config = dict(
    d_shared_expert=64,
    activation='swiglu',
    normalize_top_k=False,
    balance_bias=False,
    router_z_loss=0.0001,
    norm='rmsnorm',
    norm_eps=1e-06,
    rope_base=10000.0,
    init_std_qkv=0.0269,
    lr_mult_o=3.0,
    lr_head=0.00516,
    warmup_steps=200,
    train_tokens=338700000,
    steps=5169,
)
Below are experts of layer 4 (counted from 0) of a mixture-of-experts language model. Rows are named router (the router's row for the expert), gate (a neuron's input weights, with its number), up (a neuron's input weights, with its number), down (a neuron's output weights, with its number) and show model dimensions 112-223. Each number is 128 + 24 x the weight over its row's rms, rounded and kept within 0 to 255. Numbers have three digits each.
After each expert's rows: a language model's description of what the expert responds to. This comes from a sample of Wikipedia text that the model never trained on.

# expert 39
router:118101102120098126102133103105146145166101169095141167171135104155103132106169139147126157098112140143152157138133104087160126094127166110162155078098117093140128175153149106107170154120112113120119116127113130152148163160160090107136165117099127121157133147103100123139111110133145116117118145122143119110119112088133129114183152116160
gate1:140128106149143140114146149111195190104132089133091107106160128101143159112084139075164123116101088138089112189142127154112112114143146128104123099128129105128140122094127102136092160154090101120164153134108153157151106150115098169136138110143180133111119133135101153151105136131124131101114106140092169163111125128153147097143154154112
up1:137137147156090139121150141139155154090156097097092151123112163107117105141146089086094100117125158146133148114133117104110136151080140156140101127139116107101118092103126129105106101131087116144105123129127132114094110150114140133145107140148124138119141095168132094098146121123133104125099051130113122135186152125123153126095123093141
down1:193165117109130122117152172141150133135146112092141132106144142121126082145147092102117117123129124113113162128090183114115106130140139100146129140110119110118115131107136087136106175114081128160154150109123100097131119131144107116136131136152142138130122154099108120137128146152140161146091165132131170126143144132112100152128104146163
gate2:134069151123081114128149112108121147160135147076181136143116122208129156078112150119116153195106099130138132133122099142153145110112137126116122110092115101129119104149124130120163143149138187101143137109089130126135132095111146131098135134113134099139141133099120124142153135156147126117163153160153134156137152116145133121135119115126
up2:103085117151123142120116151150147119119129147150088080122173114196114089130125110076174148125130081146151139123120086128102107151084141126099147126128121092134117091163133165108108152135095149133106117067117158162122106136100115118103124115122138129154160099121109153149093119089096136081160108090103152124111144126130148113105133128158
down2:150129130139105149157161107156133108168116105155121151100131122101184172136112136126112078131121108127106125087099100162166113089164111145111196108084106125150138098122106142114122129116147109111187134146120151188128141149128093147114120119139115108111123121167129115144142160104136099157115158146097078138123186119145132147144136109152
gate3:135128093124117117102147117164128128122153157116098153131152144136121091152150153120145108112115104149142076140134136090107124108123118155155156132117112097094119128114111131151093142131114125141082105135160105130107150162156137086120127111156117125188145143142137140098149142123140122150133120132115183104159124098165117131116180135141
up3:093138115142125117186135143136126163127125091165127121147154133136137122153111137079116109111110136103093145107142088146124185113135126137115114130111085112127100186158128150138117145122113136149131113140118166109156049111129086104123164106108133142117097078093075100133103126190080150126109100156138104142120136129133170157123120153119
down3:126144153115174200165116061079111122121091107142156130157067135122122155121103136164183102130144170130136136123176129140137110136130130097154155125110171085110131131111166137117158158070173110169135123113119125139147139122124114167124138101110082139130128142126131118137124115113117141124105109142137141109113127141112145123119115088148
gate4:119097120168148186138093092112108129121122132118109130108164180169138096124152082180145101149126135103162129094143192116096128116125128150140137180147137098134117139112152104130099094149104150089150157138141113121109150133083094134135109159136133120159183114123101154099072143141113109163138092134112143122144132135136099097113101157087
up4:105127114171101129176134117107129094115168130134115115124131162112126161138121154114119147139150106137115121101170116161122107173125137088124164136169139125136133146139163147112115083150129153099127133150097157147141152156110124100128156149107147120178174118119149093121150135164150148074128166134144124137099076118149134129124144107116
down4:120119116113134178122122142095141158142096154131128105146149124134111129131097087157156146119163108095170104145136127102153141111122185163157153151183135120108147155155078167140132163117137088131224108122129107136095093117134127123106162143135136135096134153105155103097100140126089139125096162152098115181152155170172126123108146126142
The words family, species, genus and -idae endings in taxonomic stubs (genus of beetles in the family), plus son, daughter, province, parish.

# expert 12
router:142121076119118137112124090089160111148118143118125160155100141156098112124115134139146126137112128093150104146116131133125129138117156079159136118143118115110174166158148072104148117122092112100142131123138138122150126139142114118106140156132155121150105159131118119164143078142166145143124136066146125163110095099133139125118088134135
gate1:142116120151157124110115144136125134143108090125150182107128156125150125106130177158147145132114075144141113130148171129167119086124142120135100134109125134144128121129119117146106127132127165142129109101135134150146127133100148109096119147155096168100176111113123162147146119176094125140145127148125119188135144167150101127127193122140
up1:109132123182130138108133117134153125153196145136126120114158129135119120165153093100109123117137170141092100126090137127093077123063083102137151093096129134138111131123103083145166120105128128138119136133174131111140113130160115159091191166163134155177117135118112124188173123117117145090113131140116101131086092146127115149095145158178
down1:095124130121131121111123151160105142159122141089096145133134120113179124122157134080168159138182131148194114139103148135136093100142092102097112144144125158116118129153135100134149101146106125138129170132140138131135151120128135123150126162166119132131152109075155111129157148132142144110135132111092148135121138153076121067165134138070
gate2:135140151128149145138139097115122141108138126140165134098187138140111113181112200154132119129109135146092148139145095115124156160150135127104103111098131134137166124150154115142112111144117095123129096153118154093119138146129116149107131099125101153149088078154102147127131093129147129149095120118124098150145115113134138169142143125146
up2:130090106115112131088123152137119130124128109118173128139175137104117104149139136098136154116148119117123139141126121107084121124144096140145132163136129163108128129129158161142123101105169163163157110155130077127091164147105144119137097112096097119180093140149144103154121132134109156161096103153109117129147140160105158132098122107116
down2:125129104134119110129149068104122101148146103101113140107132152118116135135117098185090121156105159124115141057142093077118126169119126137174163088156130132123152120130077135135117131147122151137122106164129140117135138123113118089120143125118135084100141115124113109105125124114122114124133096125107137124173119120105149108109111087118
gate3:112109139121132106115125162121085131157124171144124130101130110143107157106132076139142110090094107111124135161135126133091116131099078117112154152142137156112131130140186099095144142109155155159144110092073142131118134154152127120128151122090169121134133141075145200115127132161147137141074106150126085120117134121151107109132084158119
up3:174176168116128091114102119163138162129112073139133142122141092138084110110132130108121154122148122123176158154125137128113134107112139117182127103066125148118104113143100102102120151115146122105136160172115126142116125139141142108149109151135138112142121147068121113097118147128143125095121089097143138107114120129129146120069123116127
down3:106141090126134101108148140102150135080137134135138107131105136127114088140131156094123141139149162158147144132107115078156141164162132078125131131154144106110120135146114146135062107099094103107098115102110112101141110159118084121120101072156136119115110099111130145139133065098108162177121111084122132115160122137170100109122153153121
gate4:131140140108151114106119060088134118117143117166138125139125113114168116078163126159132125139149137114118103097192126089131131140127148149110105121123138099094114142133138102180120162131149162137143125161122096110146148114144127161134127147158112151118097117131120101137134145093143095133138157180183157134126126156111135105103112115096
up4:127134109123145116127097103122102124092158134108120133086155162114100143167105097131194083128132107114166115122157123102108094126130100114112157126122162127131177130167104123123134110115109091113115148162123160141110112105139117124135087141101137180155102153084122126101118143141140144158113076085129110120140142102132112164155150097140
down4:123138158157089162085164173132160156108141092127154093131114120137117179108124112141100105123123112145133120146140172131138115147132153100128103134087112148120121147106147144172162103174115158077114103132156142134149092104135105097162136140140092138126155093187118159166158133115144117118152131154078155122166164115174124100129106149120
Measurement units and fields in infoboxes, stats and tables, such as km, ft, mi, kg, N in coordinates, and table pipes.

# expert 15
router:159135126126133118117172122141142161152121131171148143122134094124126145122175166148155166087160160097122128161128110094119160129145182126128124141092096092189135139150154074085094149070099108129134145140110151169158125169151136150152102146123131087150102173128115141139151104124155117138118138094167081130124103151105133087081088128178
gate2:097127089118154117132137146137109142049124136126114112122120098141124131119130140113079127099146116118089164100168142119113108088143146128114159131140111122084106166111158078089099088136155107093111145110127115121104141116167086155157138108149130129128153105157132117104130140130088116123105137135144146157169137111102113121140142130092
up2:140127149161142157150157145137113149119122127157098123097108109099132149121186140132134156173131119158103128135147137089106169114121135149157113137104109153106162110109153117153144081117103126098121168135156085099136096162081133142132144105110149118144161112112131163098149151131128119139175107194143081086156139130088166136152115164119
down2:097129134171104143127129154109128109122161129145110181117128137157161152116111113128105146126118143123132135101152107158100135169144142171106113144123120159121099111097125109129125118108143126097109109146110129126149157125103132098147166115127120124128127103195133135130165160079128147108173150079100105183153109108114129081146167117156
gate3:106144169143151110137136121125109105107120156078149120152151131089131138102105125123128137115128099164116099136103116171157108090103112160104122150141132117144108111104102166114102121112163124136140084132146078093120149111087145162170106112136119152080132104130115142128127144143132099107159113137085120089101143152096135159118156126078
up3:166137162125100166101158129158118134127120091132119142096144160116144154135143143104122134139134105202093151095127166138109119144083120145173147103148113098132119148141147098156162115134154113150151110128139139110116131104107110174131132099153090158106110111083116142150139151111163126102112160132131173148124125108143107157144121155135
down3:122153109079147121086148152108172147147103121108150156110126132128151130110138100094149119153106136092132148125158112133152145126150118120099114144132092113186143102096133132105156129110128112137158168155071096126132136143139082121130106141109159114125167138137151149131143131083113113150179137155151108159152140129150109123133111145151
gate4:178111130107104147168117071125133117135117093121106142189141125110109138118146139133117144136107123094134134143154084116093118127129116137085151151145117123138112115141082098122147149113141103119115125125155160136119108138151119142113066112132147107148128086130160086116165111094124111109100137103123112148140092114087147139091118138132
up4:108131143118111134065129102143143121117090134126113145158134111110110155132083136145129119154103117116138162134144137150132095170145104130129159126078128098142151181113104104134118159145124120145133154141086133132107157140140121119132143133110118133117189138120080167118116120123068150153165125102149127158087095101122129107169121147110
down4:123090133119126155082142073109107126128120122127121127160116139117153129120135093143169116104134095122156134112117141128165132145137125133117161197084140170148159137109141144094136159091159086125129121111134183124167093115161194147116115197140189112123155144112160096144133124145136139095153115166150115097103132129113109105144152130117
gate5:133141127122105125149135094123135124127105086120132103101162132148186138122129113107098145153124139135119102123140188103126121114142094197111146113116083143125150135119107102180163091130135130166111140116114139153153100122115136118115133201086108158130144136101085126125111131089093123099100111175130156110134136131137083081142103128151
up5:159126119137148107126111109137099157149094098123108100171141088127139090154106108151158132161142103120084115104146124138119132142078091148102122106125138136109124117124100163157122113172114101162148146118155170099096121090136182137117129154127151106124133117144099116146135114148132145131088127149191172129154147126087123116086128081148
down5:144104083125141108102118123148134128142139142120157121140133116139084108150099140122151146130122117126100125075063095155122151116124111075140163141120106089126129115105175155133136126116145138124139150132153120129112105140143134151119098135106135143134134130099156106115116094110137111124103109145114183106133147116137093162172112148096
Apostrophes and curly quotes marking possessives or football goal minutes (Cahill 21'), plus possessive s, its/their, and name words like Street, Award.

# expert 27
router:120124118125140139097130092122188113155096205118106150125148101126145155147141183133145130125129135132144120097133110132164102170166164148140142128167115101110120192117139139120083133119104114150135112132121121140140108142176100104135143094135123121156095163126119128131128106141128131106089145123125137071115107121129123162113148096151
gate0:088113133101124107129139127111132113120160069118140051162080144111131151102127099094099114127117132141101084130130130123150104146108144140126160071139089140118131138129120129162122113101136171138086118140145165084116154114095177137107122103170143125113147152128156122123154138127106125125110127137123148127132144105143123133145134126114
up0:084123091149104130119141129140116136083095124136182113128120174126152108121110093125114119157116098126134127159146117101150123091130119112118086143110138133156119138142144128154139120158110174153146169096156121158127153125104101136094154113105151121122120151137194121146139147138132186156140102122099104098093098157148097141128063116125
down0:138129164129127099151125109126160150155145106167146097145122152088123083126103125155117108097118082113081117086142109148115125115095141144110142187160130108094157148154078114103171110089139149138121125132149178117144115140130178129119121167117178139124121110136131116148138119129127163129106169172182150147116107118089122111154138089132
gate1:096125122129133121156144184189156122149104132130131122081174134138116079110166095142115139136137073115156110134116108108081134135152140114131165124149131158134125078145117144128135141138109082107134155110102093116142115115127147184122137150099149164090174147159113077138161142134129139100150101171082147131144134165109126117132113118144
up1:095110165143118124136124128140132150167159141135107147140131166141151112149159106137153125101132126164109132121093134139188143090152170125091134122155118133138103161166118140118147158142147161158070093139106072130141108132131116156105136131106101149106127138136120106123131152156141148115160158088130126138104108172134083169082141117113
down1:130150119104163094146081166115164161113120165124118075140135123133125127148105146151134116118082086135085150144155077101118103092144147111138121168096119129155173098120098100180134115110140109126132139110094117124104145098087117108101151119127164118138141113147111127090127131131084160132103186148141137123153109098148133144122076161181
gate2:141139148132130115162140159103093150113169081137150112123127156136149096135118111141099151128091131149083125142151126105158141142146109106127133131131121139148143128164131142151106151141170118161141124127117134130111119083075123098119139115142158126105169087131120092077132167127110132117136176188135123098127136117150148135100093132107
up2:139117100115110147140137125114148157141121116162128151113127161117140155054132104145154156106111148124111070117104111177135159135146172092129139129154147074123160144136118115148112137130114144130160149106109134132136070102143156090123138156121162138131156126112143126132117115170155096098103105119130162140151053135121101109141140151153
down2:134125137121129119106107135103083120093153092083155122204148062096149142150139165121130133114162133131127134147098125116119120150173106154116095091113118142094145146143137104084123115096119132107159109108107128114134153123146124150116089134147126117141133190099113120142148115135132115121168122091130109162140141142123123118143115112092
gate3:113149130134132137150119124120167168122139114139141108107171140132144163108117119129075131122114116140169136151162156147064157084129130133130140102153098110168164111122111148183118134138134075149077150097151130174152163149067104129112129092168111136137142116118084158121118133113084083120118117113132102127152133145152120146134113144094
up3:091117183070163114135137071147094129136151100109124120146117088107133128122118131138081129146110111150115091100124092153124128121090138111135131149096108055155131120149134113134145133122163153119134161090131161135102131183154157152112140136129128151138108140162118136137158178123131097124104124133124120116153123109117113085146112085139
down3:121119090185131092121122172119161120110135153104156133091135157137157141130128116100109126079128102156176134173102122120111132106128142167101135129114095140113130144131162137160129119161121159133122094146119118151138129094107101132097133117128139127155094097102100147109109097166103141109124137115124146123086151117151127160147153140114
Year numbers and trailing commas following month-day dates or in (June 20, 2021,), plus year, century, when, where, that.

# expert 6
router:144126119125165131122126149096155144151087141155157165151168129137121134150183127151140157116142133086117122117080085122128125145157136131139156113113135109132177132099131129135117120109134080106123169137101102122129116148167085100119138084121131113152068135112116093174161103165127101106113126118123098130104112131159085122121107108157
gate0:133132128134088157114095128082124140100145167129122132123127171123163105141154117090128150079123096157130142151120101179072078103099086156098097147118139131148116137109092134134119094141107120106132090081139107148152142117137129149153117116145123118165133102131098117124124110132187094108114131116125101141137128127131098113113129112135
up0:101097148122116128139071138119127150102142114144110126116116153162100114149131105099134097104120133110147106131108155095106083166099154122118110116126117123107132135136163116140119143140161133122109170116124163126170206132111141138152170110131163074074103103136099079137150099093152114148125110119093077117097175131143135143137142085126
down0:131139169093113073131142155111074100133121145163131146174149128147156167146107113118119118112131139111170103142137138145145159136104118143152143112134130142116129162109080130162147142127124096133101070113144112108077103107151102094138126157149081132133149139112142126175132142103157115116111128153131118140127113076107137121089111146124
gate1:162130088086128110091094155118121089141131128124153107127109081123099110118079100129140074145124160096144140106128111091123148152106148140146136191144171144147126121126122141127093147131125124102128112171147110088174121119169173095148139131131124137103113132157165128114117108113108141152136114069117130128127126130174173112077151102099
up1:103138107152128140129107106131147131156113117110130137123117150093107145104128146129074111129122098072118082132139162100108132156133128158115120119091110137073109126082169122160125102131156136108137129155167114092133145126102146155124083093117115114125149104111135107103147125095094120113132126136105092129106126121112131107153101139116
down1:124108162117123160168097133155165137138121135122127131120172153116154105117145155124108173154116106136110121124113139155161112162187147105116105151158153106176155138161143113112124112108128070137097132109120140148137143172136115170119080152150104167149160152086077143127097109123079101139123140146162167134110168154105101114129164142117
gate2:130114158202151174193120114150073138086124081115144118084144112124126108119106141108160087113100041144115133134143157096133100128128105145134128134117079142120133130128134109078153134123149137120142081142168137141110155112107147098067149139134139128159151125146144118077093108148151126124119111125104131146121151139109094127092102151112
up2:144127123166112146144123090119103146084179116126106124127120127128109098099138122174137129140134121143079113153143115133141114129123136114145094120121136070131115166105150117101158094109131107146125151132128128104131117103153116092092107162102117094126124083133133132115084162151140168109137085163143131108158142134113129118101115148133
down2:093142151113127145135120147151085119089092113126139149183150093118122106093116158113123117154120112099142122118063139125119080116096109135122145116130111129139148108137167097126137112137134114080113162134088130103102132141120117156150162106156118129123179131150173158122137135120123107111135142095131124179125118170123101102122114142142
gate3:122141113122149110114123147157128116134099118100137107102104157098125128112104135141113137110108150132106124144123138147139150119157139109090116128146128135144113135117136166128136142111117133106123098096136076113123104109156204167137150175105134104124120112143187123131114117120123114146120136135116121150108075129076102162088144153122
up3:146181175117119168110118134123113122134121116125094142113123125139146155178140122158092086131134089119190112172124126129117122123124104137147119166094141136115114092105093157107134146097143153105180143120117130137115112151098140122130120113153172160131176143103126096077152149140118105110159145092125120189171169136162094095102145112136
down3:109101118139117121111093126150101121154130146150142091137133168132096148127146146135129117164155116123143105131176154120166145130115155123108140134104169142109139106145110128128100117096112144177114132105125147177116125129140104148166127139129134095120085109153151128131125135087165128110117122159143167141149116102120117102118133122116
Joining words and commas between list items or clauses, mostly and, also or, but, while, including, as in parents were X and Y.

# expert 28
router:164133108085151174109116104140146145166120143152124168142108090101133163143153161142121117112137163115129130143134110148150143127160119102146153134107080104123126157166161126072120155120092104127173143129082120145138074129205129121162128122080122127157091184157105124128118129189201122124103120086130089169151153142159148125098130090146
gate1:137144127104124125117147114121106121129141127135106126055111101122118125144146123123139090142102115141175093082114134118115106150115134148156139080124144124137147103141145169120148142101098175104138146134117129127100107150099155096045116130170101098099137109124171166126108127097118170104117083183116153137102140110130144107103105127150
up1:155050127093129101152145157126129174114135129080132072084100140125081151163102086118083159159162144085143142110158141121118065120151154132096119119090085103153154109120128132092108117126120138123119133090139146149139103125118146146141146130144147107110145163118112162125132155135089122145145121095140107146139122144120132115142131132095
down1:128138108124117118173145114091091088128148131141124105098119108134160162127142140144163167168149151163115125126132174155154121095107135133103104109124128150169131140118097142140175126131104132196041134092146117176166108105119130094146114122104128168167132060167123118130117144127145152131145140090122125107137087172158151116111159144125
gate2:114175155138135122115119149144091150144130123118103097152172106131117125137150168131148126129097102142153167125100117141138132142118103123135118053141142140140154134116098125138142126136107124112137105132125140107117108122091083128074163157159070159143121137134127150137120120151156139121124117141169122100094071130109144119121135149117
up2:120149135135110118114097133158123091089152133145118151138123132129087133086106164103125140119086128130138145077152151117107160120102144110125164118174092140117129103129095131116148129163110108104133141074150163112136141143138128093130099141128131152117094106132138127126104087140114142153139130121097139146106145137118147154145170161117
down2:117144161186171132095106155147131121083126097134120129114144170088114169084118088129132163108121141156114135104144167133114111124127112148137112169158113115121143134097129113157094107108152096142106079101143209098128143101133127158086134086163116142137139145121129137110163132090111147134105135144127100172114142159113156116138130129155
gate3:102136167083173143132162156159165162146112090116148137163131117105136126124127144116163094152120144140125124161116111117147098133154101128141113087136130101154115107115145116088122176094093096147166115141116106120124127131160120116143132137139131100120171160143121114112114151095149093127161142080122097113099124118118188139134128132122
up3:123120141104138118097103109152158102141144151124146085131111089103156130124137099098117092117163146163195098132141134142139131127133139103162167142090168172152159140130147151150126150129144152155105122107159149101124122132161127144135153136096098164145106117141121141133105118137116100123106172110108111084127111127144123109164122090139
down3:120116085149097189103101117112131130133079135076134144151143123112154121150146122124081114127134132112133091134116099123155163109159130104149071157151107116113161147160142127156117177084142106125120171098141087120146152113149119100106094137153141122133135137142143122095112160132133144155120125108114120118145136111118108154116090147146
gate4:137168103133155072121092146126099117115113159130104079149147166110141169146138127112165150155165136150111136143115083143091109158110156129075112147138117099129156122087102115102061141136142128128148111158130138109142132144132134146127096117115099113150135119101135161067081094104172127128148101116098167126123142171181128130077146144130
up4:130121123168119132100128106096157117111141163076131109156131151087140111123133149187119129129116134128112131135138147129145145089131128151125160147153119112117121135117145145126102153162091143120115159139110139120161113138109109140117125120082165136138184141104150108115162137133104123162165140129128142137181118111132095142136118093105
down4:114168119100143134143081080135123142154135172116113132131158133106083131129114085104161106132115112112131152133118170107109094126159106117103114146146129149109144156116143126136104155184116147104174127172127134123131083074134102127152083087170138144108152171130102133120116086127107155145106124110146140103131137136172162136122144136113
Quantifier words like some, many, all, top, good, and age in infobox birth dates, plus assorted mid-word pieces.

# expert 21
router:163135113136138165113141114134164141135096139122151131162157118106094122138134136136131118073173122118158127173110097117143136110144125117146116116138129091132135117159132118111105103100107106121143134133139106125119126144141078116132152118115165109125109127092137090134123113149139093095123145159123101080118110155131114114146142101131
gate0:127084091136102121120119145101182130102110104090098119165138150141139113133137120144129118108117128165093127131144119162129121084082126115167150102114165126110135088098161149129150146126100152095094119102157105144128107123163144145142112112117129112136151162137175154126129159091078176144116139127177117103147101158140136117113160163127
up0:144139151135126085105128151125144126136156123120152112093102136153111116119170116120094129110113128115147129157145096099165063115107082116104125144101152198101113113123147138168119094105127104122172118156100153116123162124112113101145143130146135096111127129114094121150174132157095114155131129123124134086107143111128171115187131126153
down0:089123124136116123167159103093117147124143130125118135178121105095171119148166132113160101148148117151154125106114137103137147101134136095131134104086133140157125131141099157119146124118134163143134109170091114069119144106103118147152080129116134128144183135084128138098143159094130131118111135117095158176109141150116121127129151112165
gate1:102123121132115096159210133122151150100144127134131147135130130113130163126123112124106165126116148124127140098128162122116131091157138080087140119154129147107089102125119134111162095147127125154131070087147143129104144120093109120161164111120161123075136122142146085116111134147105135168080123128122146147149160143107113146131183114159
up1:104148098163105113098108147118126167124131152115116155135146091089118150142105138196149090106133133118114159112118143161118112148117132160124107148091109159117137126113119123132073132131116149137114138141137153085107172147101074136106155110091109139126118106098120125177168105130150143167131150177058128129142140131136116135141120101149
down1:109160152119167113163070125091169106156152125115122097138133150177133104171146134086151136145152130086106135091131100146137136081125111119138131111128165138157115120139130147141131124143134124150120145082095123139147159111124125158114132169145101143141115123085101144090116120126143150107133153163151124123126125166126119105134142131159
gate2:189130138112179127129122125176102152144124087150067126155145086146164090144150141085110132154075151115102133090156114145103076104124098151106104128149137107133131110119141126124142128107119169143119153066120108137166154120147115178181135154154120150162157124133110146111148186096134146108131143167133088070162079125124164115112143090078
up2:168112138141092168114128104137122140142124128133153142103149145152113122178104139132156128141146143098123144149153163134149151143163138117115128130132124158073125141149159106126138160131126121157081123129138114090157118091119108155116083087173125153146120112125159122150139129125139153143087147155121152067052135098150170137125131120128
down2:174164136126109133111110111131101120110138125117112121133119102153113175122135126044225153158070116135114199153148155147141140113111140188134138082139081118153149153136166129096156142133135120135112126097160133120125162156123087157187155137108146163143149135141142149156143143106181125120160085113079125104099145144128128158099139140131
gate3:131187127122151091101117128142116118139094160103087117173128144129140161152122122115162114107094144127126117072139101099122122101122119143130126095100121110132064136140133142099137117130117127076172170154080145119105143134111137105129115109154176102148135125125063151132132125121119131095131099133148160088129098116109160147154137134134
up3:134108105117138151117109145151136104133159125098096197142106111132131107144146151130130114121151095112115134149168098144137130127119126149140150123120128100114128150083136132138160144122136157114122164135147124116139150142152147145101135119118117141174129111109130158124131128124080158100165157181120124122137112142135096146156151087115
down3:141111132160141085160136114083112121114115127121117139142160128121163101137112139089153146132144094125095099116143148124149120156129084150129126127101089095116135135119106103108094127115136116125175143148121124168131108158143108129138119158139113150128148074111076127118114128088069115131131133139086157127169142160133113085116132129127
The preposition at after competed or stats (at the 1956 Olympics), pipe separators between table cells in results tables, and during, in, dashes.

# expert 51
router:131094141129104149114163077121134125126072155108155131142109111118125133160147135130155098089135140093116126131099067128144106170185160105128127108115111100139155152129155097074141169098097157125159145138111144156142105161154095094119132102097138099143098163105113122161159105144168145121099107116151115132105120089148120152134138105127
gate0:101088093102119127133101151110109170144163120095133165065173153115117120094104107138122139108127124163118103151117135132113126131124142134125099125122093077107140132170128126092133124112146091109101117131124130118117118124158123101143134148179112112099109110108126108182144127123105135174139117121159131087168153150103093120185139119117
up0:140123106131160181173135135112119122151130124086106133119128081077121109138074154170158145149183093129117105090193166141157134090134128076104121150140149170160151144118141169072128146132131088074129136145109152142136107119078148140122128158116105113136132137136120149111093130129123112124112132107155084152154168115116100150105125143147
down0:101118097133161147075134124110136102117070144120148100130113134122134132151069076144118147131110177129106149158104094112117120148156107113156161129179123118120120091116125105141091170134109146123139118149145142124113140109141118104135165113095120076121094171155163122107153125121138112185149095164121149140149130146152137083103127137142
gate1:119141157101100128135107103158134147129146122116102106136138104115119130135096107111107116154112113165128149131122157151121151143090127130147115138094138126071159103137141179130172129138160155146086146123100138125120132151185129112141157094120151106136150129106155144097098109128146141121099103121138134166140113126068140121127107159138
up1:097139124156158124124102119147129136133102131096098129111112068130122133154159123136143115119130136172139116164078142151120172134142114126164148126096111094123103124149129163129105135144148140141153149111088133133129171144113106157166120101157153145118158123080133144116099120129129083104113120147157090095128148155136118144133102153092
down1:114145150117151134141130108119106140102159163072142126155114133094159132138095106108109099133117133109147187138134107158099126153084126172140150095131137141132164171115113099112171118103129145116108145150055138148130149165168155140142169147174115147126126127096118092082167106127148180128137095146117112146119134064115120135167134167151
gate2:128148126137114129129124107096140120124083159116146100145087127166117116130121126123159103172131118122112183118120119099120118095118135156111129110162133131154120131189105135159118159122125107162128161131155109152109125119156140121097144151098135088119126138111096125136174123092138157075160135145125109142098110132138103156097158158144
up2:123118157133053131089128111140127122111148146119186162134146153117079111107140100168122090103151111142120137145103081114102125129104099124139116116127119150129151142133147149110127125152155118128175106115162130178130137105140127107106116126140107137104116088105139182145166114153074140177114112126161155131172082156154125103136115141090
down2:111129134101093130106127110145178089138109152156099135119134072159139155152130155113130164103129126146138142118173114131124114113114092100135125139143146117092158141114119152067137122111113137108145135098125148123116154114197151155157112107131152129131114120123134129145079097104146151167092133138103171113060122145156104130174100108132
gate3:142119146169128098136149115123083103137107086100124142141103132170151102148136078059131093130079142123100136134148126125115126156152122135155127136105150105171092154138129103174163126120129104155098095147129075126163096124113131088092112124141092099160113109128144168089133133137117114111147095119144128108120129131157070139162119145200
up3:117112117109094132102129110120134109168139123136094123125153104108113123122122134126051113096131147140166093103137152141130146087140183166098143119120148110164164139200100167135164133103086081157078115161121138138155122100154136123101135133134132166150103072115121133151134118106111096149161143099111119148145139119119147143129159165165
down3:135139181139134152152114117137147129125134113124135086136133092118137167134126112109125113159171081137153170122123133156121122160177112140093106135125081133146157095164101139096111122149094093073132134195165080151108163112137138145104115139116142148082131097106196145102150109116108097153129128140130143150128132106140144120116112082090
Particles and accented letter pieces in Romance, Arabic and other foreign names: de, al, del, von, é, ão, ș.

# expert 24
router:165116094101161157088148121124123128126132158121112180111137129119128148160139135121130144125091139103148164139145118128133116140121153096134137089124118138161154134119128118087113142142127137134140153153116142131134137137152126107098133145102144149167114181112187070153147084141207134156114120113102074153142131124125133133115123119123
gate0:116101110115099134127123134135160165170133132104109127131101114135113114144126091132169089143093124166154093114165110135107134112136156136125117115149135102085118161169149135106131106108146195122140125110119117106111123118120157124115127146112154121142128155164130089128152113111153162116118134140136117116115130172104086147139142128123
up0:109125144111131140120126162131075141085158145114127141157143155144132108114109120122156134143137109143118097124153094080152133138112174116111159111098151105138152154139117129164129116103142162138145102136160147117124099111137143118087124158108115141168157123126181149106159073176117162150113074156116133166129058177139163149141137128092
down0:113131140098138078140158135068158117133125088144156109124131117096132145147117166114143129150131137125166135122134146116148128160130150169153114087133113084110155116148138139108137134131142163187099093098153176130196101101162133151143128144151107155126144100124146134124105136127175143085142155139123137164117103142163164124140149137124
gate1:095139122091181154124108152173133140123144121107120107151139131165128138130086124147111085167105164118121174106133142123088144149096152143162121127140103133139141161101096093106109099172089096142102092117148133107132104106118121154130167117136105168146077142107124137164144139137090129140152101094157148119122135132132122105158088121129
up1:102102176127112137094165169141120119119114089089188129130146095137095116137132121156144143136140106135140152114108115123158062170117091129103103114124136097112147128082107108162128144138107103085130124149112142154092059125145133150156179115152099096133113132087143146128115113127124141119169145117084143123110132136157175119146162103102
down1:156150108125115153170121121112143132126178142121098098163122154116144145125148101132117104105138136177162138142115126150097128128127136144148113131122124113148081149104117154085132118147109131124148158105158063150107166126124109117137105141156102096182095123140127085092137149112123149134137134103145157122100123133139125081131119095189
gate2:161135140110135093117161113123101157100139128105100127100120105156144121162106153093116135137121130140109147130171133179136140117133101103148137120133144129137151146146141115146130128117103127128083154167101147151100140153167155146125128120152141096117148093109118162094113127135124125126142104115163141113132127107134089088111094129131
up2:115107162123149085103138118154129143148148130155118097143128133101151103110122098123134112141161127125125126159152125159166151116085144167118117132098138122121118133094115153144116130144143177164141087124154114111178108129099144111125125147161143119100113145121083132179142160146105107154161120178148132095129135099123154146163143140117
down2:110100154124136147155132140134149105153132120144111154097082089138196126125171101145111120177147096086113109085045158140151101149109086100131137103129104173137079168112135130104147103131110116095121157112142114138126140133153160101127127112139180128136153134122122117172187148146144143105147111142139135149112126077116113153130130118103
gate3:153110138134133161105098156150138123115119132147137099116112088117134102136104113139148153151086112105157096095129137111129140157099151113103166125128113100121132156133111127120085152119138072123135126094178133132131099129113162080111156130147143137100139149116112167148119104121165169143147111114157157154146156146151125149136136155109
up3:126161155104144151113103123094113112090119130123156095141111141131148186106127125097134128115106124110117144119123094130162123099140100143129072171138096134122154124142078142125121145140128073102154146159129116125105125111163119108141102151138111138150144129133129151078114114127167131177089071116148124157141127123124165096138111138145
down3:147125094088153114108185123117098140125112164112088200143161132129134150103127137130123102142152137153166146164100139143113137122124154119097166115079139157113138129112100152115093126146123095138150153100170118074107122146161119104101149148092107176169140103103130122186135126068089086147129138135121155107185091142138103140131164111127
Periods ending sentences or closing abbreviations such as vol., No., Ref., plus born or Died labels in biographies.